config = dict(
    n_experts=48,
    activation='relu',
    moe_layers=[0, 2, 4, 6, 8, 10, 12, 14, 16, 18],
    router_score='sigmoid',
    normalize_top_k=True,
    balance_loss=0.00502,
    shared_expert_gate=True,
    init_std_router=0.00794,
    norm='layernorm',
    tie_embeddings=False,
    optimizer='soap_variant',
    beta1=0.95,
    beta2=0.98,
    dataset='wikipedia_en',
)
Below are experts of layer 12 (counted from 0) of a mixture-of-experts language model. Rows are named router (the router's row for the expert), down (a neuron's output weights, with its number) and show model dimensions 0-255. Each number is 200 + 20 x the weight over its row's rms, rounded and kept within 0 to 999.
After each expert's rows: a language model's description of what the expert responds to. This comes from a sample of Wikipedia text that the model never trained on.

# expert 14
router,191,221,196,240,214,149,183,201,202,182,191,190,169,211,224,190,166,204,216,188,219,199,198,208,184,184,176,201,223,184,192,155,142,196,184,179,196,190,188,215,192,189,177,181,225,206,200,218,190,203,209,218,193,139,196,186,206,173,213,210,221,169,229,207,201,211,222,198,215,201,195,211,224,206,192,207,184,203,212,203,221,239,195,191,192,172,217,226,219,233,178,179,204,202,215,200,221,198,172,213,211,213,184,205,139,225,205,173,229,192,172,204,201,170,189,210,181,230,189,200,195,199,224,234,180,228,196,233,210,204,203,209,221,195,203,178,202,187,207,201,226,192,198,174,202,213,257,223,196,215,224,215,185,198,186,198,206,181,177,227,210,226,178,223,176,223,192,204,210,189,158,211,209,208,195,173,188,206,233,200,186,186,210,211,156,196,182,227,189,159,202,221,190,185,183,190,187,220,242,197,200,186,177,182,203,183,246,151,212,224,182,172,181,173,240,185,217,203,201,203,214,182,209,231,229,204,207,194,226,179,194,185,181,207,186,222,220,171,243,178,202,238,189,186,200,202,233,214,206,214,205,207,227,200,218,225
down1,205,231,256,233,216,208,200,191,193,233,160,199,191,205,161,189,207,198,211,223,200,219,198,211,182,189,201,206,193,175,191,187,206,208,213,187,216,219,208,220,211,229,176,197,187,189,189,202,213,194,204,239,172,205,175,200,188,234,184,201,194,196,215,176,224,192,196,193,233,185,223,202,192,211,202,159,210,181,194,197,202,175,195,214,195,218,209,244,186,198,233,217,190,173,197,238,184,209,179,207,170,176,199,204,215,214,195,205,192,198,227,210,215,239,209,213,176,234,192,162,191,236,228,210,189,204,195,172,180,160,179,170,220,184,196,182,204,207,177,201,215,202,184,207,193,175,164,192,222,213,203,204,210,198,172,213,237,178,215,184,166,203,189,209,211,223,220,201,194,236,207,163,187,190,206,173,215,193,212,175,206,237,206,191,185,180,214,223,200,246,219,205,199,196,191,218,168,180,165,187,230,187,203,198,177,208,196,208,208,216,198,222,185,205,220,184,194,214,187,243,163,214,180,171,208,180,249,206,179,191,205,183,168,150,156,189,201,186,190,204,153,148,216,224,229,192,184,218,168,208,237,205,212,195,213,177
Description: Prepositions that open a phrase after a noun or verb in narrative prose, such as at, from, in, of, with, during, between.

# expert 25
router,223,149,182,241,169,209,184,204,169,198,190,194,228,194,210,181,203,199,228,177,192,167,211,193,211,211,185,184,197,213,209,228,210,215,224,188,194,169,174,194,160,204,178,189,218,208,234,246,208,208,177,198,205,178,184,196,235,182,162,193,193,198,212,209,205,192,196,220,187,186,203,162,232,209,186,173,167,185,221,199,212,204,205,187,144,212,198,197,179,238,223,179,214,197,200,229,211,204,245,220,185,195,208,198,175,214,188,198,223,189,163,214,188,186,181,222,212,184,175,183,203,188,244,202,182,189,201,211,206,205,232,160,194,208,208,178,199,228,216,189,254,183,181,207,198,218,200,163,201,208,176,196,197,169,174,231,213,157,188,221,184,211,208,201,215,204,194,211,243,234,198,242,184,176,227,209,205,205,201,203,178,201,189,195,220,209,199,235,151,193,208,184,173,177,203,197,182,228,171,220,193,163,194,212,187,201,206,208,175,204,165,176,167,183,223,211,229,197,197,218,225,187,226,211,188,215,203,172,189,182,186,173,227,212,222,226,199,184,202,196,206,202,197,176,190,240,208,218,218,196,198,201,218,214,175,230
down0,195,197,219,218,210,212,201,215,182,205,157,221,209,215,222,170,229,184,192,214,188,212,192,221,171,248,203,218,196,205,208,219,170,178,218,188,133,189,197,226,205,189,217,217,199,209,199,193,214,193,190,203,201,205,198,205,164,200,227,210,191,236,175,217,190,230,209,199,197,173,201,186,192,209,215,204,207,216,224,212,192,212,219,258,212,207,203,218,177,204,174,172,223,227,198,220,181,207,159,193,199,222,225,172,218,211,152,160,173,201,231,141,212,221,196,190,227,219,195,200,228,224,213,200,195,190,183,194,199,218,175,150,224,214,222,195,199,192,221,173,199,182,222,156,194,194,191,180,161,200,194,178,190,203,168,207,208,213,204,215,209,163,216,200,224,208,223,173,195,203,231,200,188,188,194,199,205,231,191,209,217,228,193,192,195,234,187,215,220,199,182,187,238,211,171,243,157,199,171,222,191,199,200,192,201,185,192,195,221,211,220,168,166,202,191,214,199,168,211,159,177,172,159,190,210,215,211,198,210,215,208,168,199,192,205,166,195,218,211,234,192,208,181,189,166,199,217,196,188,217,190,162,203,181,203,195
Description: Prefixes and stems of abstract nouns and adjectives in prose, such as dis, un, int, intimidation, pleasure, good, very, legal.

# expert 20
router,192,202,213,188,232,184,183,224,222,205,200,191,156,191,238,213,160,224,224,225,200,214,193,230,224,199,187,169,222,205,202,182,181,204,199,186,188,174,182,210,180,216,176,223,224,190,213,216,168,211,217,226,233,212,220,208,215,203,184,179,163,179,194,172,196,180,186,185,213,190,215,172,209,235,187,199,194,190,231,188,195,206,206,187,214,214,225,209,222,188,178,188,202,233,219,220,228,217,194,217,197,204,171,165,186,230,183,213,206,179,201,213,181,204,172,229,174,196,191,189,219,197,197,200,172,202,214,240,191,211,187,160,220,177,186,184,189,199,209,185,248,172,223,181,203,212,240,199,180,170,242,224,199,199,211,195,177,209,172,206,195,220,185,236,187,205,188,208,224,200,198,206,151,194,191,232,164,203,190,204,195,207,168,255,161,177,226,204,184,203,196,202,177,202,195,220,173,240,209,213,220,189,175,184,185,184,212,175,200,202,224,181,206,178,203,206,230,163,263,195,211,195,191,202,174,192,218,195,219,186,215,214,243,192,225,203,196,182,228,189,188,198,219,219,183,208,199,186,189,214,204,223,198,162,156,177
down2,197,196,224,221,196,198,194,179,226,218,216,173,220,194,210,168,192,186,218,182,163,190,176,150,178,196,185,214,197,163,186,194,206,199,173,178,195,243,170,207,187,219,191,187,138,188,195,192,193,203,192,216,182,178,197,188,200,191,193,207,211,189,219,191,209,216,144,178,205,164,188,201,184,207,193,207,174,169,209,182,175,214,203,222,166,233,201,193,201,214,165,176,220,244,207,207,187,209,170,190,201,184,193,224,210,206,244,215,190,198,176,192,187,217,213,205,201,196,221,212,196,202,203,154,196,180,224,202,198,175,208,215,242,209,199,180,207,209,190,202,171,241,177,193,212,192,188,186,196,172,163,204,214,181,203,178,233,227,179,197,185,207,214,186,188,187,197,192,194,221,195,195,167,221,191,205,214,156,178,200,209,201,211,214,237,201,200,238,207,191,211,235,164,182,220,216,197,186,209,192,204,213,203,201,231,251,199,178,215,198,257,213,214,205,146,194,184,185,180,220,197,170,193,201,199,147,241,228,172,184,212,220,188,196,219,172,215,185,206,196,204,200,214,192,197,207,159,192,169,191,189,166,224,203,194,195
Description: Pipe separators between cells in sports, election and results tables, plus semicolons and country codes like ARG, ESP in lists.

# expert 29
router,179,233,217,208,205,196,202,240,181,189,202,227,213,207,219,215,192,212,215,224,194,154,195,233,196,192,220,205,194,226,194,182,180,235,196,174,181,181,189,192,205,188,180,167,176,223,208,161,185,208,155,185,177,195,208,195,165,202,179,151,192,199,208,205,208,192,227,198,181,162,194,201,202,182,248,199,229,214,221,175,222,210,146,201,211,214,242,192,205,201,178,176,202,236,199,217,184,221,193,187,246,185,193,225,186,236,217,178,215,208,205,194,199,228,175,180,186,189,201,212,228,173,197,191,201,180,235,216,175,172,201,190,197,190,238,199,225,213,189,195,200,185,188,175,186,255,211,238,186,215,193,185,198,201,180,220,194,228,210,260,195,240,204,215,205,226,204,206,224,240,209,215,196,226,156,201,173,206,203,187,191,226,204,200,202,167,220,194,185,200,180,199,190,188,199,213,196,171,195,188,181,213,210,204,172,224,192,199,200,219,195,172,184,194,188,193,173,151,208,217,207,180,224,206,181,189,190,221,212,185,209,211,190,214,186,217,189,223,205,170,200,213,238,158,168,215,215,209,188,187,183,223,223,205,193,189
down0,208,175,176,206,205,219,210,208,207,212,214,228,223,184,169,245,198,227,197,207,215,162,181,223,157,190,180,207,211,178,217,224,194,188,188,185,210,175,218,198,205,207,201,183,251,212,209,235,168,206,184,162,223,203,202,219,226,212,198,191,179,238,184,209,182,208,199,217,181,210,200,199,213,202,160,199,208,158,221,177,176,147,176,184,232,230,193,190,165,205,222,182,226,171,201,221,160,214,208,190,197,194,196,212,166,215,197,192,206,216,220,233,193,205,210,211,199,214,223,200,182,206,199,211,175,176,234,148,228,228,197,198,213,213,191,221,185,200,201,211,178,187,188,244,200,198,222,205,217,205,184,220,225,183,186,191,168,251,236,188,184,186,208,194,200,184,203,205,181,209,218,204,174,228,186,186,181,175,187,179,168,217,201,221,214,208,193,189,195,219,227,182,222,222,172,196,204,216,197,213,161,201,191,170,179,170,203,199,215,177,182,201,186,206,141,169,203,200,214,189,203,177,190,178,207,207,217,222,233,208,214,197,209,199,229,190,187,227,208,187,203,236,198,252,203,196,207,180,166,214,177,171,209,201,218,184
Description: Pieces of German, Scandinavian and Slavic words and names with umlauts or endings such as berg, ić, von, Gesellschaft, Sittlichkeit.

# expert 46
router,193,166,197,216,185,209,211,191,166,206,173,200,184,189,213,182,211,223,227,198,209,240,214,204,179,191,196,189,225,232,214,233,217,214,201,177,204,179,193,177,169,186,185,194,227,206,213,228,171,183,192,192,227,176,246,192,208,197,212,204,196,206,208,222,211,225,208,195,180,168,185,215,190,198,214,190,186,186,192,174,226,236,191,205,179,226,209,182,158,194,223,239,204,203,201,208,210,196,230,191,217,218,195,174,199,219,186,192,197,185,202,219,201,196,201,221,209,167,207,163,225,181,206,212,177,193,206,216,223,196,215,165,206,182,214,207,208,227,199,198,217,211,172,243,161,198,184,175,196,205,212,234,190,186,217,233,179,242,209,200,207,225,199,219,228,227,197,224,239,204,210,210,196,155,188,226,184,163,229,199,164,182,225,203,201,158,184,221,235,200,187,168,179,164,169,182,184,218,186,264,214,192,234,202,198,219,199,224,171,227,188,196,182,188,219,173,228,168,217,215,225,189,208,200,206,197,211,186,205,186,196,189,207,208,159,212,203,187,173,185,167,225,201,161,212,231,220,219,200,188,242,189,216,218,195,212
down0,224,199,205,199,170,224,189,218,221,214,231,203,178,160,180,158,208,167,178,158,185,233,199,210,202,200,176,217,194,200,232,231,213,223,188,193,234,197,248,206,228,177,232,209,219,224,202,219,206,181,204,188,201,192,207,186,219,200,167,205,204,231,214,245,231,197,205,188,202,225,220,225,174,174,222,196,165,204,163,200,192,218,186,213,202,176,173,184,209,193,247,200,169,197,189,185,187,181,188,185,217,166,170,262,204,206,196,192,186,170,213,157,166,220,177,184,224,206,202,218,161,211,202,200,197,220,194,225,197,167,189,214,202,183,232,179,185,169,190,211,189,166,208,189,171,216,158,221,226,206,228,221,211,211,202,183,223,191,160,194,202,214,186,217,195,171,186,202,217,167,207,205,211,165,186,220,195,184,182,187,173,189,202,218,184,201,194,178,184,205,204,180,196,201,211,182,215,166,227,203,216,246,227,211,202,201,203,182,205,218,214,203,192,179,192,203,196,207,194,192,191,229,226,218,194,225,235,213,216,172,192,165,213,204,177,197,211,194,202,210,203,196,168,195,233,171,213,200,187,198,199,197,225,191,170,173
Description: Initial letters or short fragments starting split-up words, often foreign names or transliterations, such as m in moins, p in piastres, M in Madhumasa.

# expert 38
router,175,185,199,205,194,183,202,199,202,196,184,189,181,188,210,193,196,189,211,197,208,195,184,204,202,178,198,165,205,202,183,231,215,213,208,202,198,191,205,214,199,193,214,199,194,204,217,214,170,225,198,183,206,201,243,182,221,221,164,201,228,188,200,228,237,203,220,183,165,202,191,157,227,168,167,228,177,216,223,203,206,251,174,210,176,212,210,165,190,197,194,214,218,232,202,275,186,201,204,217,209,193,215,175,164,203,170,219,213,144,178,217,170,192,207,200,179,177,201,169,209,175,215,227,229,195,174,208,174,230,226,189,208,189,188,193,215,191,200,220,197,187,189,207,197,211,194,187,189,199,188,192,177,181,227,216,212,198,199,210,223,196,212,224,221,243,189,202,211,214,151,200,192,194,206,219,186,202,199,200,190,173,194,212,196,207,214,206,229,181,189,184,197,174,217,211,203,220,203,230,231,192,238,219,227,199,209,199,177,186,217,209,203,209,247,218,221,211,204,215,194,200,267,209,201,196,202,176,210,204,203,169,180,212,159,195,216,164,229,182,143,182,170,205,186,228,208,154,172,182,219,199,188,219,164,217
down0,188,190,193,218,210,200,199,203,197,179,155,172,181,172,186,209,196,176,184,208,224,208,220,208,162,209,209,211,199,224,185,180,176,261,189,191,204,190,193,176,184,197,205,204,181,199,179,175,189,185,208,221,190,212,223,185,181,207,214,179,227,229,217,182,162,172,184,198,198,198,217,224,186,217,198,206,194,208,211,206,239,218,207,173,192,216,180,189,173,201,229,182,212,203,206,219,217,158,209,152,184,190,182,192,207,208,191,162,172,185,196,244,170,190,183,180,250,188,214,196,214,227,201,157,215,188,215,216,240,198,187,203,213,216,171,201,185,231,238,224,209,198,235,197,196,184,184,180,209,237,195,161,207,201,210,169,191,172,161,184,198,198,206,189,205,166,185,235,201,162,202,186,212,211,211,202,191,182,171,212,236,188,214,176,205,245,191,178,179,206,238,189,207,221,226,183,193,198,188,208,195,226,224,190,164,191,211,194,194,171,212,201,165,195,231,183,179,210,190,191,219,207,191,218,250,194,192,242,207,224,225,193,210,188,214,203,187,159,230,209,195,165,204,179,199,226,198,188,219,191,225,192,219,188,228,192
Description: Words in film, TV and album descriptions, credits tables and award category names, such as Short, comedy, Best, First role, TV.

# expert 13
router,182,214,161,196,208,195,152,187,229,177,160,196,175,158,220,215,160,207,218,165,200,205,221,237,204,182,182,183,189,194,180,190,231,216,218,194,188,217,182,199,200,197,183,212,206,203,198,188,201,198,199,226,201,181,253,175,190,207,147,166,209,200,221,206,206,201,202,190,205,174,205,171,238,189,182,206,184,217,233,197,209,195,204,166,185,191,205,178,182,223,178,180,202,212,189,209,211,227,193,169,171,204,223,190,181,205,182,193,216,184,206,226,195,203,173,205,186,209,194,189,223,221,222,201,175,187,241,177,186,197,207,182,195,190,225,185,195,210,225,164,227,177,191,178,204,218,189,180,162,192,243,191,178,189,222,220,206,202,199,236,211,200,191,213,200,199,158,219,185,190,190,224,200,179,194,201,209,170,238,227,194,162,231,192,212,174,163,187,191,145,209,202,201,163,207,192,191,231,177,209,232,206,197,230,210,186,221,226,187,195,210,206,190,173,233,237,200,202,219,203,204,190,212,202,191,229,226,235,217,172,216,215,176,230,217,201,211,164,182,191,167,204,207,197,180,217,251,211,204,196,204,228,205,225,198,213
down0,185,187,194,161,169,227,196,191,203,229,214,186,178,176,228,180,195,197,184,204,197,220,197,170,185,209,225,162,218,191,203,192,171,194,220,217,180,184,188,186,216,192,219,213,237,200,177,171,170,181,149,239,211,203,182,150,179,182,201,192,195,182,214,189,215,195,187,172,190,228,201,190,212,221,184,201,198,162,174,167,195,214,219,199,200,204,226,214,209,238,226,196,203,229,152,177,203,201,213,150,199,180,216,199,213,194,203,222,205,231,186,197,199,207,196,227,240,241,187,209,195,156,205,206,192,205,192,203,171,189,189,191,234,211,218,163,191,199,172,185,201,189,178,243,206,201,192,175,195,189,223,197,156,215,209,183,201,221,175,238,185,196,187,217,192,197,180,194,221,171,177,213,200,215,204,193,201,193,203,181,230,184,205,188,156,215,215,166,174,211,187,227,189,188,196,192,179,200,188,200,202,207,177,198,207,191,208,203,218,179,218,203,217,207,216,148,199,236,252,205,186,226,221,221,222,162,197,198,192,186,210,212,172,201,207,204,182,176,168,179,224,191,228,191,194,218,219,205,202,231,236,182,191,211,242,215
Description: Prefix-like words and nationality adjectives opening a compound or hyphenated word, such as non, pro, anti-, Anglo-, Russian, Al-, after the or of.

# expert 8
router,201,194,192,201,198,162,186,204,167,207,176,197,174,190,207,207,175,243,201,200,216,215,233,211,131,161,200,198,195,233,208,205,162,212,195,197,200,171,195,201,210,182,218,163,228,173,205,205,172,190,198,199,216,195,212,225,221,158,202,205,157,184,218,236,215,228,207,191,214,186,163,204,170,179,249,218,166,206,228,181,190,204,200,181,197,201,197,195,202,193,175,211,208,231,247,210,211,214,212,187,197,178,193,163,202,206,195,169,220,172,197,216,184,178,195,223,179,177,202,177,180,215,183,221,195,182,203,199,206,208,199,212,237,181,207,197,221,208,196,189,194,194,206,195,169,203,179,196,192,200,187,227,184,184,191,213,179,202,187,203,203,207,206,199,219,223,194,225,220,191,203,219,186,196,178,185,169,199,232,232,167,180,206,200,207,227,177,234,186,209,222,191,189,194,184,207,164,209,189,217,219,171,234,195,230,217,235,177,185,238,154,185,189,216,175,217,226,183,198,186,230,188,206,207,203,195,243,188,208,209,218,184,220,180,170,201,218,176,240,171,183,223,229,186,209,251,231,211,206,223,220,201,184,209,171,216
down1,211,225,202,186,220,189,209,187,181,216,171,192,176,160,208,192,187,182,195,207,200,195,236,211,175,221,193,210,203,214,158,181,171,204,151,197,229,216,158,192,235,180,204,190,196,198,209,226,178,222,225,219,153,203,197,194,180,187,224,164,176,216,210,229,206,193,180,188,166,155,199,174,213,212,205,202,196,195,222,188,185,239,203,156,201,200,207,165,183,215,188,205,206,222,193,191,202,169,205,204,182,238,194,214,236,194,178,205,183,231,196,191,220,176,160,178,191,189,191,173,219,183,173,199,213,199,194,188,225,186,210,203,243,203,188,178,176,190,180,211,192,188,175,213,201,217,191,183,201,204,180,238,182,207,189,196,205,182,192,170,227,194,179,229,180,168,222,167,197,176,234,217,189,222,218,210,193,189,199,227,210,206,225,177,224,209,211,183,224,216,200,205,234,208,209,195,201,164,197,197,225,232,218,205,189,171,216,205,203,208,190,228,184,218,163,203,176,185,215,231,225,209,189,209,195,212,230,186,174,247,192,196,169,216,194,183,236,178,206,238,210,218,152,212,194,207,170,205,221,236,195,188,164,192,185,218
Description: Single capital letters or short capital pieces starting a proper name, often in table cells or lists, such as T(avon), N(ury), Sh(ang).

# expert 31
router,213,192,203,198,189,193,179,217,187,220,182,186,222,196,197,216,174,195,212,215,223,168,184,210,212,219,201,168,190,205,184,235,192,171,191,199,210,191,211,200,186,200,176,167,178,200,176,207,191,212,176,184,205,204,251,168,147,207,190,219,221,164,215,213,218,204,183,250,253,206,175,213,197,191,189,202,203,174,181,205,210,249,212,195,166,187,228,185,195,197,179,218,220,172,233,228,211,202,205,214,197,164,172,223,184,223,180,205,230,152,207,200,182,210,192,184,193,188,191,188,218,221,216,218,161,209,222,196,194,194,209,198,192,189,204,155,189,210,204,230,201,198,194,179,175,218,241,206,178,221,174,216,212,201,227,195,203,212,189,232,249,207,175,196,210,206,201,208,223,214,175,197,185,199,197,190,203,225,242,175,199,200,244,212,197,207,187,238,201,186,210,207,208,179,175,204,202,197,182,202,189,185,175,207,225,201,205,155,214,206,175,185,192,207,204,181,235,185,224,215,196,131,232,193,192,198,228,174,229,215,203,171,212,190,202,198,193,180,232,174,233,226,211,192,189,184,237,199,202,196,183,196,193,194,177,161
down0,170,167,203,224,199,222,189,191,186,197,196,203,236,177,182,221,220,214,188,234,205,179,221,169,229,203,227,217,209,195,213,213,172,193,178,221,222,190,181,219,187,219,190,175,208,228,201,226,193,184,170,185,205,198,161,212,196,206,220,210,208,206,192,207,222,193,198,207,206,165,200,202,221,156,212,169,201,202,229,219,190,175,169,182,206,196,233,203,223,211,190,172,173,172,219,224,187,190,180,228,179,203,195,181,199,219,196,220,224,204,219,191,227,206,213,234,194,180,182,211,200,196,151,216,234,211,230,201,212,151,175,203,137,219,206,167,185,185,196,192,205,176,198,179,201,213,195,213,219,184,225,201,181,177,175,204,176,214,184,183,222,210,191,188,198,209,246,192,214,216,194,206,182,214,214,188,204,207,186,170,182,215,205,244,264,172,153,188,213,218,198,172,196,193,198,242,215,184,226,194,171,195,208,215,220,160,197,207,181,154,205,204,205,214,195,226,205,198,222,164,225,201,177,198,200,199,226,223,199,190,179,213,239,163,195,212,217,238,206,190,188,196,207,199,208,201,234,219,208,189,202,181,207,215,208,165
Description: Month names and day or year digits in dates, often after on or in birth parentheses, such as born August 3, On 30 June, 9 September.

# expert 4
router,198,200,201,219,210,157,187,215,190,205,209,194,208,216,210,204,212,208,194,210,217,206,184,206,118,199,194,229,210,210,182,204,192,184,203,194,195,209,188,189,199,226,211,202,210,235,202,245,184,215,201,213,180,158,186,189,203,182,197,202,202,126,206,185,200,185,194,207,194,178,204,195,238,228,189,190,188,213,180,207,200,195,196,183,186,148,199,221,217,220,185,186,208,195,198,231,219,207,176,206,197,190,180,234,178,215,195,186,243,187,185,208,189,158,224,192,164,213,203,195,186,193,235,204,203,214,198,195,219,188,195,197,182,170,213,170,205,206,197,208,193,160,182,194,183,209,203,206,195,220,211,203,187,201,186,221,205,173,203,211,188,209,141,200,205,215,218,220,215,256,175,212,195,219,169,212,182,204,219,203,197,192,219,218,212,197,185,240,189,151,212,229,209,181,184,191,215,212,194,190,226,199,176,180,216,224,231,232,199,202,214,183,160,157,238,161,218,196,206,232,243,191,230,212,190,202,195,222,204,201,225,200,194,186,195,196,236,167,186,212,202,244,233,211,191,228,197,164,220,186,198,203,225,190,177,174
down2,216,199,220,179,186,207,182,200,174,197,207,173,221,179,216,178,204,196,239,232,209,222,182,185,204,179,216,188,170,180,185,213,223,173,203,222,231,184,219,229,211,179,206,188,216,203,169,198,217,201,222,218,186,223,138,202,177,222,198,191,207,209,228,211,173,222,202,208,203,246,188,212,239,200,212,217,183,173,178,189,224,189,186,225,199,185,200,199,173,207,187,192,237,167,164,234,208,214,198,188,187,206,187,213,192,188,200,234,164,205,206,225,221,206,204,209,173,181,213,247,197,221,190,201,186,178,201,203,233,182,213,213,194,218,185,250,197,185,205,209,161,212,216,230,219,234,211,201,227,195,207,150,172,201,189,200,174,193,231,216,179,249,203,181,229,239,234,214,206,211,206,205,210,207,212,226,201,194,197,198,207,231,186,192,185,189,197,181,181,202,217,211,211,179,196,218,206,206,183,194,235,211,192,192,195,225,176,203,192,226,187,215,184,234,201,173,213,215,183,210,165,206,202,207,230,200,185,224,190,169,198,273,178,183,166,210,202,205,205,221,211,190,222,217,219,188,159,185,205,195,195,217,221,219,196,158
Description: Past participles, action verbs and the particles or infinitive to after them in narrative prose, such as used, made, sets out, designed to.

# expert 9
router,199,200,193,190,200,209,200,193,175,201,178,192,199,185,212,239,178,215,239,211,221,199,171,206,176,187,185,211,210,204,233,200,180,196,203,192,235,206,194,206,220,180,202,177,167,222,230,203,163,205,158,220,210,172,219,203,196,183,230,193,195,198,210,207,199,192,212,207,171,199,212,196,195,162,214,199,169,195,233,174,247,191,193,192,212,167,245,182,206,205,195,216,200,197,203,179,187,189,218,201,229,194,197,215,212,192,191,138,227,214,191,195,184,180,175,201,211,171,187,220,196,214,209,195,157,190,195,203,193,169,203,235,208,199,200,211,218,187,241,206,213,195,166,190,167,211,198,227,200,235,193,231,168,174,211,205,218,199,187,211,206,207,200,212,189,197,189,224,232,219,201,219,190,192,135,211,151,227,245,171,176,227,204,219,204,227,220,203,174,186,202,190,167,202,186,235,163,207,215,174,192,195,229,221,197,196,225,172,198,220,200,183,215,204,177,185,207,188,207,247,216,217,211,220,217,216,211,194,250,179,183,207,200,198,206,211,176,201,208,147,188,198,224,173,161,200,209,192,166,182,239,205,220,203,196,206
down0,204,197,210,214,150,219,234,177,201,194,176,191,179,233,151,202,206,222,235,183,232,179,221,197,229,189,186,209,204,187,216,218,197,183,200,196,199,170,227,235,174,239,201,179,238,217,197,188,209,249,229,209,207,199,161,186,195,201,215,181,190,217,202,212,178,196,191,208,201,198,214,234,237,177,205,191,177,177,206,208,176,207,229,218,226,213,164,183,211,214,196,224,179,232,222,227,221,203,215,220,194,203,162,261,179,213,191,187,208,207,225,207,194,208,184,214,206,197,191,207,230,179,189,190,200,162,209,203,208,172,167,219,172,226,196,178,201,223,224,224,199,196,174,178,172,220,213,219,189,188,187,224,195,177,193,176,176,196,210,198,197,173,217,183,196,189,241,210,212,196,208,229,188,203,210,191,189,184,205,162,219,169,183,224,166,175,213,218,225,179,257,221,174,197,189,189,215,200,187,217,176,186,190,190,209,197,208,205,227,221,169,162,245,212,211,182,175,215,209,184,201,202,175,191,199,209,201,193,187,236,203,176,184,219,174,224,198,215,213,193,244,232,185,180,210,220,198,204,200,200,198,226,198,207,215,214
Description: Word pieces of non-English names with k, j, z, ø, ö, Kh or Zh, often football club or player names such as Kilmarnock, Zh.

# expert 0
router,191,190,169,192,216,192,183,214,203,204,216,194,200,187,217,215,176,175,222,187,211,184,216,216,159,213,208,157,219,234,187,233,188,191,215,178,192,202,171,169,175,189,148,198,204,190,198,182,195,205,182,227,197,174,210,189,189,226,187,193,214,195,195,207,216,225,198,226,198,185,186,156,219,212,187,191,182,215,245,197,219,213,191,199,194,220,218,204,246,232,193,195,205,227,245,239,209,198,227,179,214,214,178,195,155,208,202,202,208,183,167,206,177,192,181,225,204,211,214,188,199,211,216,222,175,190,201,189,183,189,205,195,174,181,210,150,207,204,208,221,208,174,174,209,225,203,198,210,156,206,206,216,198,202,192,228,171,184,181,208,230,193,174,216,249,225,180,186,246,221,165,229,201,208,187,240,206,177,224,217,178,160,198,211,177,185,174,208,190,189,204,187,216,196,183,167,196,241,140,200,234,199,194,181,186,220,222,209,184,207,207,179,184,184,197,214,204,191,193,204,233,168,201,212,205,203,198,213,216,198,208,190,179,202,206,192,205,181,231,200,153,201,200,193,151,209,194,169,236,184,180,198,229,205,173,208
down1,226,178,176,185,176,203,215,208,177,217,233,194,197,206,216,171,215,171,227,205,208,181,177,173,224,244,231,189,211,195,181,205,224,179,248,212,191,198,166,218,196,178,199,193,221,206,229,173,180,227,207,219,225,194,224,203,195,169,180,162,179,219,198,179,228,175,173,218,178,181,181,221,202,235,186,179,170,184,195,196,180,188,184,199,198,180,169,264,230,220,193,190,207,214,202,190,215,195,228,220,171,194,182,217,182,200,212,228,204,188,212,178,181,195,205,209,191,221,218,215,200,212,220,200,197,194,226,233,200,190,225,205,184,185,183,228,171,222,232,198,177,197,203,165,230,204,216,193,205,172,184,160,220,185,224,207,165,193,219,238,182,207,181,214,175,200,218,219,209,204,215,193,205,191,219,188,196,179,189,175,221,200,187,197,204,212,225,233,229,206,249,237,196,217,236,206,205,201,213,229,195,205,187,171,213,233,192,224,208,213,208,157,167,221,173,224,221,223,190,214,179,149,193,234,180,166,201,202,200,188,200,215,224,191,217,213,211,204,190,205,206,204,183,230,223,213,197,197,186,217,199,232,217,211,215,176
Description: Articles and possessive determiners starting a noun phrase in prose, usually after a preposition, such as the, a, his, its.

# expert 10
router,181,200,223,191,215,180,164,246,194,215,188,209,201,201,218,192,170,219,221,188,217,170,205,199,192,205,181,200,230,207,193,222,199,218,206,187,193,197,182,169,207,191,178,209,215,188,222,206,199,172,197,211,164,195,219,209,169,192,205,165,217,158,214,189,187,260,193,231,207,219,221,173,229,197,236,205,192,172,195,189,223,197,187,218,203,224,206,209,197,246,197,176,199,186,200,249,195,209,199,218,209,189,228,189,167,215,213,197,229,174,192,231,168,203,189,182,188,164,163,194,192,188,197,208,156,196,204,219,192,166,180,189,183,190,214,191,209,189,193,227,214,171,215,217,209,226,181,184,178,227,233,180,180,225,215,193,170,208,209,216,234,218,196,204,200,227,238,216,195,199,161,212,197,213,190,210,201,182,234,201,174,182,194,240,184,213,215,184,204,185,193,181,206,178,188,230,173,194,215,189,220,179,238,161,232,176,234,201,158,234,196,206,135,198,224,177,205,200,197,190,216,217,213,199,199,215,217,226,223,190,190,197,205,193,211,193,234,216,195,176,201,170,192,197,173,207,236,175,204,196,209,198,177,220,176,224
down1,222,207,177,180,200,221,230,189,223,231,217,204,203,229,196,162,219,254,189,205,185,183,225,189,199,197,207,204,173,183,217,191,209,199,210,246,222,189,216,169,169,208,206,192,209,196,203,189,210,180,201,206,193,224,161,190,211,213,196,195,187,219,234,203,193,193,197,226,193,193,206,226,168,203,201,203,214,172,189,171,202,217,204,192,179,234,241,214,249,244,196,200,185,178,226,182,210,202,200,201,191,186,185,187,211,190,206,224,231,193,188,162,243,191,182,195,201,208,199,207,189,170,211,227,191,168,201,214,176,213,197,209,190,224,197,227,171,205,202,225,193,199,220,210,209,216,191,221,218,187,187,203,188,190,212,149,237,218,194,228,172,216,179,162,212,192,234,188,191,222,216,185,194,200,189,162,192,190,198,181,218,209,225,240,181,175,202,217,209,196,197,216,185,220,222,224,188,218,216,208,198,246,210,198,228,186,193,207,217,216,198,209,179,179,224,214,190,171,211,231,194,211,235,219,225,148,218,179,207,208,201,206,147,175,178,182,217,236,181,236,212,200,207,169,184,245,191,183,187,226,173,165,189,183,224,196
Description: Plural or collective nouns and determiners naming groups of people or things, such as players, teams, members, stations, plus "the" before place names.